Weights of a small mixture-of-experts language model, trained from scratch on English Wikipedia.
Size: 8 layers, width 192, vocabulary 8192, 36.3M parameters.
Experts: 80 experts in each of 8 layers, 64 SwiGLU neurons an expert, 4 picks a token, a softmax router.
Below are experts of layer 2 (counted from 0) of a mixture-of-experts language model. Rows are named router (the router's row for the expert), down (a neuron's output weights, with its number) and show model dimensions 0-191. Each number is 500 + 25 x the weight over its row's rms, rounded and kept within 0 to 999. Numbers have three digits each.
After each expert's rows: a language model's description of what the expert responds to. This comes from a sample of Wikipedia text that the model never trained on.

# expert 32
router:491486533474500536517526513475504459446476502496472508532537516491474481501491454521516503490485522501507521516459507487512462559472463512521499490467489512507533516510557520489569503516468483540485526495524545530519444506524538520455497503492458526526481485512516470489509519486486525515493490501483547509466519520495453484475556493481516517493482487500474483523505492538554514550484534467500454480523489501496476491485505477512494486465500536534533523526483516505513525463521503510503454501504437482492479495492490491475498519505468516463502504544460489494518472528492503447
down0:504520533493478560507529500532463510466479493518479461542477518522494496486463515476533503487470508518512527541456451503477487490466502473544472548506544491519531468515490482510519455529536488497472524495520500550511499526473486509495513545510493536481462513478511503471469485509488479492516524526491551519520524555537488502555511474504448514513503519517467520496514507460544515483489484486478558454499539509527502464488491491493526498512510552493514488503482471491449517495466496489531539513520461534464507474490503507526530474511479520465465497513502508478485476512494514481
down1:459499525455504540492471519509465535544500516534477443487515475495513518492512511481533534495468485521502476466489530475489489550465459449490489518477533505511514468478501464506524439489568513477484472488488482497497512527519493507525480468475515517534500497458507485529506529544492523541523522472539538501498476501534495512498497498566541529511487488459527513498517489460477502504505499519469519516517466530472452484507503507508500468489484525492513479515472509491489498471519544486505461554524507509482464485479486526473507499458457519550518482490486521516521549496493499481
down2:516507496505500525485464517505461517534498498481479516463493498518549494476472493463502478513496522485470498507487487507478524525472491477475510513484506536442485471479468464507522539456478519509479496476541483527512506504530467486511523446489519545542484514506512500548484462461500497450486484495540491532502511510500503495515466493455481485506531474529510550483488516522495500527509543467520524524473482510508504481501556511503523546467499520476523461486475443546492492498508487504560514523418468482512521506497489465489465503478523495519501517456488522541469498500499442491
down3:483489555425468466484511492457481440520489504475519464491483525465515484477518525481482466513476511522493524498502477491484527502485497497485505510500420482532502485467506500432487496511469497494499500461485508519561531526493515461508530532523525507507496521548497500531554463530499503477494516482524480485491473506514507552489521509535496452465547467489488451474495473544471528480528553484531513510477520518518509504499451536500493501477512503517504502546484496498531513513465492472518486469493491498509487498505515506535519463484517471513530493506482500536541488528473509485
Description: Mid-word syllables containing i, like wi, vi, ri, li, ra, in foreign names and words (Lagerkvist, Wiley, garrison, Pilipinas).

# expert 62
router:517507525491516512492505498465469482552464547473449477538521472532499497537480532513498473479508471516491511476503499491509517500466496481503484488487528452475526524470494535467522542496478520482490533496421487483489524495516443526480510517491510478514492507524463526511476527428528486522490535514502487451547471453489527540508511507527503498478497507546508492524525512475481507534524472519524469495490506543456459482531475509511532498487516458558481474516508476507502501505453539500509502520527484503522484516490480494454485477465493507458471482554506489482510506490513503500
down0:514424535432496476492524488474439482475473493528475474453519543528499493518458477496498496481496446526497509495519528512467496476464464504493492469476516493481489478469482476531496506508513542519523486528467523532517499494515480497486542506482482498507508521548486519514487494520471547504491491466474504492483481501524466501499536537526483473553525496521486532512497521509508517542476475613506501480499469488447514505493511542490498504485509535518522491510498511487479532490531504510510514534501478463519525510531470480531504525491486520512494480552506489491497512518524533476
down1:483442482483495505505459444476503497497480518525500454484471511551543473496515516494548526459493474493473487472494493504499526485462538508480483521511481497505474549499544489561490484507545489524516524511523494488466479493503534492464474527546515521503493521500481534494483483458493534487502534517523482538521498511485516509493477520476463474473493521503468491483504497504538460525530474520479511484473490495444456517501500505445547523481476477512521511495495505496523482530498471542547501476506479505465507485493456513529495431535498474473500502543538526533493534525512523510
down2:490474558486497535533495509454504482488462512483508501476453493462521518496470435512520537465475529550531527507484458507526553556479490537471461476482512486481448426509503491467470511532541482503483484512484489517488504476468502510491481527526495488483497509530466526474478547506470462497478516499459480499524501497517497513482488543498507515492500470529544520475488461470501495461512496521503489491469525484492520485510480533499491528497545467531464492536495522477529510454521489476503470531516531514469517497520493532491531488531519538527484494519490479484493460492505481505
down3:495491531456541549537514500473498486503501496498497479491510545533549478464503515537526507515475465463519508501527500511514499510491530496512519459496469516505506448463498462502523479535523496501489492479521517505499480510516492505500536474543500451508485560485549486496520504478505464462495544531480497521458513543506492503531486467466471483459532525527471467499500493543478483487463508502490512531509513508534493533475449440500526451519478493481504505532506490499511518538518525527535517474498520527473535511502492483505498459467460459473505499540445527500455496523494508516
Description: Degree, minute and second symbols in coordinates, line breaks in infobox lists, table divider rows, bullets and check marks.

# expert 60
router:520530474503500501476475499560505547529515496482539481513558512508491521479473476468454519436555505476522452478525545512525517520529445513487489525501494535448527521505507466522521520520471487522489490487519530483502457513537497547507469487506510451467503470523471466485528449494481493518498507487472505485542518532501511473503518479529492490478512510465489521536505496454548489490486499453498516498487493542490512464509463543506444511478500483486519524456498502496503473476500498523501486536503493488464483534491474507508525530514516542538525501524503479526521471511508521492
down0:466438484498492487520491487527518488465460499491458497486402501478467471530513505489469484493486496525471542490441473532509497471456495522514524473528505504513469482521470514507498505505540467493460496487540514514520488497505505489509492555526491538539482466500502489541466486500490500498504482516468511492520499452506485475490468492509499548539528491479540535540475524507500491469532518500511500516558522436520493494526531461508523506496465541500494498533483481508516489509530496514511526536503502524533550496464511493506490468527506496485488515500488494515517516507462554552
down1:464446478529505539494499487483516490508518484495504501485477441542535493510481508507486495506502528547511526511469530533467513511504543534512504492525536473504500517513494459508528480512458487508539460498557506493489485505480517460529538482486548491475513488500489508488492504497492480434520474497506543518472529478470487526469437492472513529515444497474550494560483489531480463516480492541508502520489505448516505504538479514480487497509528498479518517504490519475505494554469526509533521445516502532492485522520494507496455533501538506489456537526499504479487501521474531477
down2:502459493469542518538545496496479477549511524454494514531474538504519530497531548544491477509471500509502493504472500502520477498495464467476524483502479511524503457514494488509486491490523526497489502500560492474518532479457517503513523502530443478501525532456532488530488488493460480486507500565536520525515496441511520546513509510499502530541535493475518501447487495489461521468473517534486508497522479492521555474475506484507524495541493544491477505522514512498477491500489473461512517503494574504518473503513500513498444545465494480497495493513480470442496503492503472494
down3:516497471502512513490480500522500503520477526522486570447461529469494480525539485550507515534470462521509502481492466443495541486440466525501543520468460464489522476460519461474526497474484466509505514487500488464475497538472519470493533460515470468461505517518514495501489494461499483484482530516503484519499485491511489552510499475480513536513491511484498499488504475468482506499496501494475558517517550494481455518519507450520504491499511484447512465540498498479506488498486545488514516493500507488505481505488536475466486481468499530448493466491491491452503570514503500467
Description: Line breaks around section headings and paragraph starts, sentence-final periods, commas, opening parentheses, and clause openers like although, where.

# expert 43
router:500471522461495509541487469480486484453471481509508519468540515521514551504522460470499482511494484493488496501431496484513517486493475546541531516477493518508512509525541487460507515482463469529531535488521500527536496547549516488482478542509512524517501488525486471511483506468472527480502533483499553525476533530504474558475498505506522500492476491497484487525512533540516494554517458497541483479536493475497506505496508466490497477455554536491503513490468526528518502473532534500497459540529461505485498467497498481466507528537467533522488537499471505511474476527485516468
down0:486523494472490540498492508496513509519487507489502529504511464477516504541515520500502486489467478523559511501496497438520488534536503448511541469499501495488526512453499442448422485504496469519495439479477511481521514493438478526551500501487506507525522466437505501510517538490532485477488498486549485488505510487519473447510474500542451541466511519494517525508487511483487477472523502517479511467460482445489525507485496538494487476477500501516475477487497483484551483503497489486515531535516469535525522494494476505487514507482444492517512543504490495536501485507514473524
down1:492480532474477470500479527547502493516514502491498483474522448457513481492512509517527527489493501492493476498476483487503509524535526487513481521559521521538508519524546551513495520491537527486505480485513529496474547487504526472498457531503517507531469495475500483462521545508568534473516524493507506504521502531480500471503489558449477448494513483494474512523522461482490457501521517464500555556501519474470496506549518487439505498500461543531443504483507493490495505528470485502490492513475496495513468493466521466518513496484508503477499538525556515498522474495503466530
down2:499506516496496478508508504530487488503534529499510530527518479474502471513496502477501487448492497485520476506470484479478459444520493481442488493508477497503498527545522499523471470513522500494475522504509464471453533495515480535498499496503496537543502487457499472499517524496480528522471481491468481537488530491486499551506497484478502502528508492505526574502474497486496509469449495500463514561501495474515491518514524479523489500536476495523520520569472493464481502518485537502480507538545505550523496555484459547503529491571468491497453498480486493503520486574513495501
down3:521480540504533476454479498415512517481456495519470502521460459480528494513509447468532529506472576493499507523512505504471516501527513525490489502503438474483483538484490483520511438514497463528511522468490536514475498529505487495460482495481477491469510534520480490516483526501503513486550579537486495551480493516473479495519526501496509528500513506509496539496474533479500460517479525516544506536522511481503482470496530520518503506479542489525496502516531541468493513517536523470526515484517462494462513493482465479518534512512470524492514493505514464472501506497506504475
Description: Syllable pieces inside or starting words, often Latin or Greek roots, such as sac in sacrifice, pur in purpurea, Cyprus.

# expert 54
router:482472479519479486486492523489524479490510481521501501518486519558498500483492495526530545445533493531512481484480522529497505511488516500524483497496501459523479482515558505461461463455518490505538551512493492495529519507501500511509523519442502493526489526542573502465481535496496533542493545510496490464494485493466479521483465523465498503496489499501525490514419551547485477501512545484510486510465483473523525515518498515502480488446496507542488516442479516517554496515498482517517505517522510502500544493527483539520464442487513494534501496504500519516537466499499491527
down0:496464551443477456485489481459530485481519490475517456523497494479519548514478483504515535480465516481499516523473475527552546503525476476510521529510509476475496516488495482477480497457496480530554518456454492477500493545476497542501499506506511540478484473518464490534510530500509523479507524493472479470473518532496509463492521500515491513494515500507448485501485532489486469470479494534463482478495495496501509517480473479479473523515473504514486412553495528502498536514502496484525519512484528475490497501491502497455451518525494502471466481552469524532545479517487546493
down1:504487532499525476459491479486500483516516454492511537499563516518481461516486479548543522546464511519521491517480485492511535506518443523487466501541485494506463447536497514508493501528512525494440516504445519518460511452485452476527531516532506482501529503480527508520497509484458484550483532528468494458537470509524465513547497512489509488532486521501488550520432490514487526518504512490499493508520488518478503486499510460500508521497512477476480465507514491488503537509510439497493512517505481486519498520462524485471481465508476486544477484479477486509516527487522559499
down2:499500508512493518508499543467480509529461495515525484540525480521492455485543483495536527497482482489474522495468507506512539475503477516515491497469467508476460479482537493513478504515481489504488500495561504487528521507473534491441507479503490486446515508504464493466544509436499464529507510522498514441491530504499497495517490494455501499475551496463540513472457496438470514491497505458510500497487514504502482504545492480490519541460452536501455513480475508494507464529510513531497483546518514511481549513498540520534507496512498488511430511540504443486495505478471506528
down3:516456479451502491548490516496484495483461527480473458536504477532482495507492491477475518527504516469509465506529482510516494451503509498509445526506509488533531522486516455499496470478479491486484533504472555484498476515524486525463474498531517506444488498483490518488510491487463499467524472501514502570529496555529538484511508460461545499513502485477497498505468477504510493505501480550484526481514529507498517469515472491537475451502491515474459519567481463529473481514508496464475494497499468521523475501486517479531511523479482489504510474497518501431488485433512516459
Description: Modals and infinitive to (can, would, may, will), pronouns I and they, and not, before be or have in explanatory scientific prose.

# expert 14
router:485474524456522482553459492513530501500522520535470461492516478524547497503473479499496471458488486477512473526516542471477480445495524498482485497526474485454486508484495522516486507447483463529532518513483474492480510522502466507452510517529511476465542494529462517486512503493510496539539477535498482532514520500525461481520502514483522492480487471529483485468497536517533511523463484493537497485465469486512522509465502477487510515479518515523505441527495524497489462515514517505461467532457448478463526485554519493518533454515503496446497516487497497483488463514470544535
down0:522512525474487480531478497484512489485501484468563516546465524512476494544482534499497503505466479504497471463493497480494516469461496498499470486508548533459476489545509488485478518523449533466536511517488505499515533491495472488489506547497496479494513535459526490517519516506485500507504525512526533494472478485453474472493505433500500538463484494512490510464476456519540492528490516487485499538506503502486464538471470478478501491523505515493470478486522428457515480433471528469492532459489552490481530488549475492478549503474481527497480519506489515504475482473478502529
down1:489530538508492487473481486552525509523507519494468499486485490512518516459466522486484513487525503493488519486530486496514509463484526492471509519526575460481458469509488498527526520489519512449493488529481463529485509514495500496497482488464544464494521452493521519510506483516489533526495509487551494511500516491471468503526470503472533508499513439484510539531506505479523518517488465524499570500483472500493533528504518495482497506493451516477506501508543471507471557477453504464466503504474517494503459507450525497511467494480468487499488483487490470475487478545573549448
down2:468443549494507484509465486495491472479448496456512518480485481483518491484488535528492517494556512513513530519486489523472496518483531547482492517498520490500497482511518479480500489496507525503494493516467533507497473523529547509514514510463485495492490534521503514471466539518525527482526515480500519511455504511498508587520504521525527462495519461469460485499492507498478495529522515503513500485510485482482535508488466510478467491506431472482494491523462476554540485499512556487491534511523508528450461480498487524507560464423515460499519517486492515506483538487541502496
down3:482552459518488477444471462481511493488478492483518474525488480507498523520464456493543537478557520493510522526488524540494468544482499489484494523517510526525506530495511480523527475520552495467551486534467522515498494549529507491532463494499490470446481489522514525492500498466517515483462491567506480518489480502546513485497508509478488493480530552503505488506529513483499485470543547468465480510502503496519505494483502504502539488539489469533457532479499496491491471453481459481520499528450448482499520511531501524506512507544535463507482481479500497474505520488459495484
Description: Standalone space tokens, often before digits such as years, dates and measurements (in 1976, on 25 October), plus stray fragments like re, pan, @.

# expert 5
router:464487531461466523541508490481484478477469510520542533476508533551525449530501500484526464475499502494484482484495474505482524469476479519533519538481511488526526506522524478535538519502478461546530483465505497497489502567512535544444491498517456546503480513524529483510490519490491499496481535501484504523501508496519480521485510478512483488523472486470533500550531501501507457519476478499491519486474506461516468497549492511494491531489550534537504506466488517547493484452466526559479461511541465498515501471476481489460525513477476481488473470505472509485537517501510486502
down0:476520560486525475502516530484526466501460502504487489478452472473554535499453478485505481514516507536515538469480490496507477510498497568534532532508500492533480515485458491478530521517473506482484514448542544482502502533537501529479507506509513510541442493533536481492510456445514495500492481535489514469484478489489495486485546537487515429490528498518521492531484521495500480530528463502510524507513531514504488470478476504491532502485496527514496470539508484540539486498511531526482504461522511485487496472474491488516516474504466534499478508480445459481525487512530539482
down1:517510504464485470503489506526500499491557531529505515523520510459491448507490531477450503516515514487475516493487525527512476497462477467496554499483450481535475492575505507481518474525502479513509437480509529467485492554505523502496468496490494505493537498506500492481490521505563524509492462519540485481470468477511510484464554491490496495483458514498534497477541523520469521500476501521470514485527497513536485534510519534444521477447551518509510481518477499501533511498487494530506552500483491475465475473517513505471551497459506520542508531521498524459528488484508505510
down2:478508506505492538523522515478510502499514505472506492443493464493487483522492499546535503508470519465504504471514498533500494539490490529465528495443490519501508479452543470510504513491502502480528556540528508500475534481526486498469513477525491490466450502515524492492514488475480502462493514468507461531532555474505512496492497505493486546525544526518476492513506490494451458542511527490472492506473510475540521484485502481470489530549480554545480544479543511492500494511482477514507534572504500474490478495512530517512488504507486513496559464483486494467457543515491440481
down3:504487512486496510496517531489511459511515512514487464529507499447481490490482485576500474508598448521501525510505500508520487541514467521503487503485503516526503563480489489513500481517505455494497518459516500474477503556514507479491498488475510425534514504540493526538477489532486477453504475498483476506512521522491475517481531530510534467479491534546473533504542472500501526491465485493461457478523550477529491505548500488508507485504515496470526521499478501491515514495464524519476477479483483520488502541533485495481505500530415496521486491495475482488503481514506481487
Description: Middle pieces of long Latin-derived English words, often after con-, re-, de-, such as Coll-abor-ative, ass-ign-ing, guar-ant-eed.

# expert 50
router:526505486520479472509510534471514478454497535518491503501488469511492532537479561486522551522474499512517432501525527520470464515483483471495534526532551500530503532504500504466477483519531548516536542531511525492481513454506496488542525483498510471500534510490493517491535503514525487468480495520519535497484548509485507451510451474509524470496527496520518471514494546506551468472496484493475507495490503509447514511500473546488512477496484500510507541479458479512523530534492534466536519548528481527520511490494482499463471499471525493543457509494501513491454503536486482510
down0:507518552525507488470475522523512500478491529472472506447456478463502496488482498511484511488511534469525463529518491495491488479508480516515536503512506518465486507496463539470569516464492507531493481454531496495501501528521446480459507491534534502487497513485495472473499495510509556518517513504501488528452477532480515542496523505494490475542516512528508490481532474518546458473494470456553474554510478503477494490502496481464511457494496513436522515482510517551464467430511501495527486460513520525508515503509508477524491487525528486503479498486496551510525516477486462517
down1:512494422464521506507518491495479490488492495501458536528470518528467470549516500510493533517492510465483512509519522545518511466473480492486509521516497522519505474435491518510484525550503474460492490487465522525542484519473511512485513486536440511502441507470487480473424501497504539493529493481472521548508478543467503472492477501526490493534525478486487480511487468531487496479498458489497539464482465494547510542516526495504523509498460500475487534501508520473487480527538492496510514510502492514500469498545498476491511502495469497501496505432539521460535493508507481454
down2:478477495482443490488485476508498504531529450472479514490486497545546477506515451498493487483547506471494499509509492512531480461513513487496526460493480485493505509548537470456514532489482511516527545444496511450473557528489476507485508498469500433488521493476521483483494483521508510471540511495458492513497500497480478469482534458477542507497513509483522472489488527490462517456473481442461504505476534512496531492501487512509497525476522487509537460485477515498516503547512507525474499517472533448500516513479452465466472508484505465533461472483531473508483509541477517497
down3:511469500522471498517474494520509474479431471467507532479468455558482457510502496567490512479469496490511515511462495494466517482532553493523524473497487526565480514505527495519510533492530494494520520550476539491554513535457506491488553503480492492495520480508500519479505523523453510501527481483486500507483501471517470431455548479500518496510507515479522527524490468483493526507497507447458472493518488519515495518489475491516479480440531506509510480521493509480468486505518517549481446500514524494480511523526514488480525469485520517483514470525528469520510497537515515499
Description: Forms of be and have as main or auxiliary verb after a subject, such as is, was, were, has been, became, plus ordinal suffix th.

# expert 13
router:474536491499504484469487507521461479530499517494450491539569496549502475548511511495532504527482537513481494497489465535520469479520493471484518512499477475472469446538524526526503500512500458484542453483479483489512505541514485521491472508481508503486518517508462542482495482506528475516489483448524486499506470490484486514502539507483473483491515532452517523498507456492515533518522493510551460475502481502504496448513526486511526498516509490516498495505453530552478499496497481485533488510492527503467512541500491532534452453503516505497505473560523505492541463553484525552
down0:513517492480485461513501472455495483516533538533509537485514517482495474518515505520488519529475476448490518499531533541528522470450530484461493526511477487465500478531489518509474499501488501485540502479502499479462493494496510513507509494497443509537534501490528490568513497545506488508464474511520500506497530476523453544506492544507497496489500495518508465530508539484529498510533529485458529497472534506465516501505473510466443488491456471522538466448466508522481514481456457506503485531495524472450545485458502494533501495474545464541472476497504489503500537519535500494
down1:500506492538510476453481470565492460485495443487463512431505487516522520483499466497499508473492470477485489490475496512473423492503496514512501461531503518529497467516474497497492484483522497492481492562481522503515477508508455469458474543477493486469490481571489494508492508517488498477465532508566499531487523483513509442475506510525523515543487541502462523485482497493529484484525503456464485469474539484476505523513531513483539491503500473442510514495479502523528525430513508494504493524482507521481522527498497453488525520471524503491504493517484518510508489487469503490
down2:509490516522504465492502491503497516512460468486495525483527464497491493512522492486522518514515483496473559486493473483496553544459494527488496482489487528426498535473522453502530500474534508468502494503478508522485517456519473484511485518485502460525520473509527526488515508499504525467513485479559534497536490521472526451489465514491518564531481519471518564505503459523501477499509492520531499491510485502510500450512532523472527483452466502518494527493527493559518505474503519549500507514499490459544464533477482496462494472535536513507500503477476499522508500439464504539
down3:543502501507475494490513495492462526490541469489506495501491473493501474476510502535471494498501526424529463488497470477532545474507524499482517511519463513544534504511527516562495530487524500473514484449531489485495511498563473518509465535483515507536522496484476508528483503512499499485536476497500471460521511533545500429477501534508473456492538502452514478517565543494516529535508493507490496519441500491500506518501569522506486509508523508496478506501526526486501472507527551522513480533503528487489503501522499516488480494500477469499525512505546458490510495519539492551
Description: En dashes, spaces and digits inside scores, year ranges and numeric table cells, such as 6–4, 51–73, 2019–20.

# expert 51
router:451477507492466527529476480488508495533502503535488560494475559514518542520484507527507524511507489516489532479501507548488485556482499481533501559441507462506499546507490504466511551510454519538523489482518495498493500502480489473453493512528521490491456499498484503499443512525515511492474506487496456522512494503521486523522497495506552482547528553491532501545483461514502515515500517515483457529527478476557520480501502527494496473529518519524510495512437491527484477490502491520480449529468507505463498506474459516513498534507533498494534490517456487490511538503493532488
down0:507501536513466485481503514508493480505477531543532507508473473593485465460494539521485481499472515512462483486505526493466513548484490480502522466460512489481472467525482520486499523486536499529471485506485506470512523480501482487476551447538484535516465517527485480524502505481513488443491514446506516533493528535512522519495530468534490482505552473528502485469494478501499528444511511462496538491507528512461526511491505498464566479476513518491547555509504516498515480499457497490480488495565517517483498498547530505513479468482524505496483510492512492507489524491518489472
down1:507507493549464536499478479513512504472513493457485487446505524481490548495533498526481509505507479469493530474558555470519441500500498507483486493473520537520494535505544506474497544463544518510523490508488483479502516525535518485440548467452512514490534526493513520487535485479498490522495492517500506508484521533508470512492467458469492495496475531523509520458454486496483473476470523432508481498517495470480509502473501484529517506504467479448534507484450510490495466536497479516534488463480509486503547509504500466531521507497508487487467495501512477482539522464510501560
down2:514548508461503516540505514523506521515498533520540488469494507468480537523515505497543502482413492447524529508460497487515482518505489515565502494496515490476498458541522477497474548538474451536481488465503529495464522530528547507520504473479510487495504487471522471487516519465509505491518506522527488521472495449496537496534460493477516498485472510490490525479497478460522531506465510482514518547454480483502555483516494457511477498524505523550539484515481500493520532453441499527487526538517503518474467484480519512499494494494506472480498486489491498533475514503525482509
down3:448472515517485494487460526448530515492529497543480498502497442553501524492516540527487512514500515522489488499492515463481465542465472484505522524502516518536507507524495479490519515482520492537507459509488550476549434482487459504497506535531486526492522488485562532499448519518502487478514519472531488477514460519485499477506451473460532465510514529476501466544466517497497506489484488491511505525490490524476509517512545555533474534494490505464505489517486532492501483489544476473464475482481536516501519494520462490505505496533537496514467449497519526485478506492518505546
Description: Short consonant pieces and capital initials inside or starting words and names, such as t in RORγt, K, Ter, at in Amphitheatre.

# expert 19
router:532515526470507555482488525493564458500513469506466458486507500494509535505479519543505488514493533501554507540473476479489475528530508475552529498495493485503499485543519536500467482535543496483486510518539520509512505469492527530537541520507475485490478542490493490480543485507503495488523465480503476506523456477518492476498538488532494494495522499519528469518497497509497535478494483508461447461491538508502547503540492449511464501477421495506530503521446513471504506482515487481510521501500541501544501487515506535510517480441495542499509541475471509510501487520510489536
down0:502488435490504452520465527487493437493510468546497558528476487495497453493534519496505535449561511491507470492502528522507527489495506453494515506484509497480505524509494490514517484497477495517475529475482495499516497487487509466464466557449489480415446496514485454525488505533523513536532494492449497493498469487482497515502484509494492464484544496531527506509498486486509506456460464491513503495510476535508510464485456471488533469513513493465546458490473532511476473535485508514478481489519510492492529485487473476530478493503528500523536499498525488520515503487484459470
down1:475511541491509494470509501505489503535504533510535460492504525516438447508440539495507511460473480481501511525510533489501548503523501480475511533507518504517455476474466496525447474487520472528479532492527494464474454474487485520483487554547462542489512521483539519537502533510527489513506485507482492484462505514541532483470492477491482524451520495516470498544485504520518494492466483457496467486511509541486506529493469475474504457486476511496482515484524488479449502502507504460482515481484528510453500530489482522490529507508494558490524511525466487520460463483498451494
down2:469485478488561469523496484519497516512482505506504500459505493469492444498501505492451523503488520498510484504501495534490461509445543504512501495538500474438539479537478544566513494514541513490526529505524462464501505474550483496509472486523493500512515490523482540486485494503507514460499526513499498510490481515482512500504519552509492527481479510476491490478522506545521555516496502510494491536495468479487537448505485541463494487492507462526531494494504469521506470514476473505489456450530484527478522451470541488501483467487501447476442458499450504508532472488477502511
down3:495501485470487510491507550472514509539485506491495473491534477483477484516549554501515516465483544461542512511482524507496461525524517471525493511451478504526486509494489522478506490492474458496512567504473490508556482517504542496461547516454494477489482526512502479500521503488500526513486482500463526506523499512452477494494526496545506499513497502500522533485467526486535503500547497521499503494544530481510527550513514453528484487461472525542542471509472497512499498469532490503534489510505486501506510479552478533554510531550509511462511502526448468468464506472518511457
Description: Short words and letter pieces such as a, A, no, O, Ma, so, plus nouns like time, day, series.

# expert 0
router:485493489491527501500469499533503463497521507473478511444501467548551497480490490537456441482493489503514474495510488496509492481481469502501497453499496483460509523488478566504494452469532478506520507497514470451473494499494475475480510480543507491489539533551483486451490512481507478513520529527516493524514500499528466501497546516463516496506514449525508499493532574505532552512469480497517512489491461481510471489468508479488492518503507532512488448521491505524461501541513489453462487532485514506450487468495530530529531464547511482501517492500471493474499458490460493501
down0:486499491488500488480499499528466487561463488472481494554507499480424508456529517543491494490501495529485493544516452539538500495494511544502541511517530518533510531503477479488511495500509458508501510549511493496466526485474487489545488493499537544494510505508445519466521486490503484463496522472521496518507503469504485514479520514445529504491480502495528538494519487509511493533516521516534523493507500467511567517480488478464563511491509501494496481540456484523506456485546491524488538511505531478470494507486485484466464501466562467525535532526485482478490509515475507466
down1:449482501454501512484467495515523494510468524463569525513486508533556501467499510513520545488464482479495473487481467521485497494528520481515492506469507483465452489452466508534531505504495478528522472509530465531465519451491519534518532492504478516483504499523502562456493521530538492515481500488518502473482472544511514559493522523532509544517464523510493505469489507514457511519513482527446488522466506464525515501507500490506466492539486486522502494452513466502498510495508506475523531544498482463490499476518501495531531523530500477496533478495486520535528572493522492488
down2:499493530465548489548516538489490494524485481476459536498481479499528500521533476523472520502537535505532522461498484484508501459456500473445471482504511504456482532506483468491484500463496498486545475464523485535507473490506466495473510523472506480528472545483514501494482485501492523467504520479533533493521461513486527527502459523479492541468481485490467532541463525508462523512510503471446499480508484491482535492543541468523520475521494443494473512476516512479492477489572504480548529495498516515493468506473514484512473517516500441515514542491536512505467500473515484496
down3:515503526494486484511524506533527536516478442448548520495512494504496479452530520480524496481521470456488556479495533501528535526511470509444480480475535512546494504494495560502500520528472498471472523468490494448533491498526495457494527528501492492511483491515503473526503506516512531510516482530512558477504504488474482466470522529520515497483490525484490471514545529506456494494496524428463466534518481506490485532500479472497498512459455477493475489496490518469488490538525548499499521494528507486481467505485526497476486517496533448519476525518447465507484538524488497501
Description: Bare space tokens, mostly empty cells or padding in wiki tables between pipes and digits, plus rare bytes and Arabic letters.

# expert 20
router:539480489468528500503497535462517472531475511526461486515483432488521548513488527492526536546529508473522509487509476475518547517474498497489526479495508525514456517460482517498487532533517481466487494498516495486492528538490514470499504482492472561484483513484496519517474506490523504446489501460484512502458531479511486483498475526530499521489472526527539484500495531511511510547503512526500454487508465506513542507564500479477527539564532498477473496473543489498488528512500487475524490516472501511484508510578480497549508536512506498480451536525490494491542513535482492485
down0:477488456446470499503510503479496488516534508480468473514479543486492524484499504497527481523507477496498517473510457502543482503487492520477508529467515554495519528443474473465491504510493484493508473502489506536484465486514529493485514484499497503485453540474482496520446543489557492477499456543466473515493457496487481508440506495480485495516462517474508480530509444465543493522469518517536504477519508474448521492446498548540499494480502461482506485520500556519472544436535482513479480524509504513484466486498481505502498510513455515467479502511540504492469527500492500488
down1:495506468504491517503493509496518510536509523503451490495554503495503488531534521498520550466451537424457524493514539496501490504488491470523506512487549502520514508470502487519476504469506526490488523553521503511506478497507482536461493442504485526492532524457499521479515478498490490466492501500474491490513509423485503469557488521503456459471485508589526475522491498490541509445486546486513489476507459515516485478482504471487492470553493512490533519516477511504505528462474514512499487480499544507460509487505502482482481494488477509530461499492468474500498462469494501474
down2:562543479534520468494480536532498500544471468485494501508471482546502525489493475486484507526455492486468501481491431509478484456484539494522472511497515518510536515515514497459499493509493559497476492513520535515482516520489434440549508509512511515489449490475547495531484509505469500470497476479535496477473519507477491489476502499505510524457447539467505518489507484477483532507509514515454453496479531525515487452539516480514501513504500493510522503480520480462501459532526469487469525514500518460507491514511488508487482545493493500464468505501529502477459489445502469485
down3:505493507536501468506509494535528438484537508537509538467502498513514520489514481486464518535517493524472481529512530509485495504498496509498487493483477520484477475563489505487514506525492480507513481485512469489513473509513469506512535464463519437500488465530535520525471492511514477556489503501472486517487489477501456497473561482495508510449498497472513490529489501477492526519484490500490513459495443464516473460498521520481462542462488495519500473509458518524550488466496495533439517460464503504489487475537494506535501521478513497472500452518512550428500544502471530484
Description: Word-final consonant pieces such as d, m, f ending words (Ranci-d, Proble-m, fire-f) and capitalized New, North, South, West.

# expert 25
router:513501507461483513525498506495534497488479478502491481513498541506502519505521525487513477496470492462505478515507483481515516461464497519500471511520491543493489506534500517499566482512518523509486472496483475499517535512525490474499535458474523479506514494508492501528471508494487543481528483486498514524513568493515469489450526483557499481517472453511505474482511508470512507492504555510508466469563508484482549514489525496492476486492542516513547513461512469539540520452498467517562514511453484481510454508531522462470524495452512543452537498482534515500519470545516481526
down0:500484525459505480480487453520453498547547502518520513511517514463523484503458495499465520534486502497433539515490487491520550520563480474500500527492495507475519483493445500506509505517515553543522541479477478463521550463512511502520527529489512489467465502550507522522516528509500496533524491515494458500478502522515501502530472484525482486482473480552523536459522494496512490436481534561482506473537473506473536513514517508488530506517497518499532481526546480483472504511569469496522503480478517492495491481537503495503500488498496532519507485544528508522502504489492523498
down1:482455494489484499533442482476462469513459507503531511447520483497459469476513483483461514500525486484514534511482508488523516535512504542491522513474501505504497463477482443513545453526510522501453533517479529504514487441470521524463488553485481537520502510514475457468515471465499473515558504528514496507464512513490534483507474510454503498508537539494478468509513498491534496518474501534510509499458489494476490475502529511531542452449479487542500516488471517511508501486530514474485466495498491483494480508476545470522459469485520477494442495476493495491488508528491470485
down2:492518526505500528471512555476509513519491545539494483449491533514502542523513524521519494470506515504507456498516531465488515512466498473485504509463543505562513473538483538478494483498457460503543525513488502486530479467537490506542484497445529493464500505496508528448493459502453525510509513519521478456522520522553489476466484526497501509505483495529495489501497510514473486551507557524505501508541509512497549517471479526502472483520490463486505527508483486479533542473534517543461506521469498515520474485526469514510503489537516463473503504541482535498524461517479488513
down3:460485533548509494483496520449507492492501500524556537523481496522519497500499495496489487485501491517484502535507514527505518498500495444484522535517504453497493515504506450442551480496505542471509448450500502490491518560487486485520498496523475499542535448490502523476505479526515501492508449523485503517516518486571503486532528485541504477517432541490504515511535502492514520470491515501480507484493512507497455521493500502495522536486517516498546536486545489505526486487502512487528485555498456544546482489490520471517498497503515491474512518493579474507513534477535508516
Description: Word-initial pieces and prepositions like in, de, re, un, con, as in detailed, unveiled, declassified, and French place names.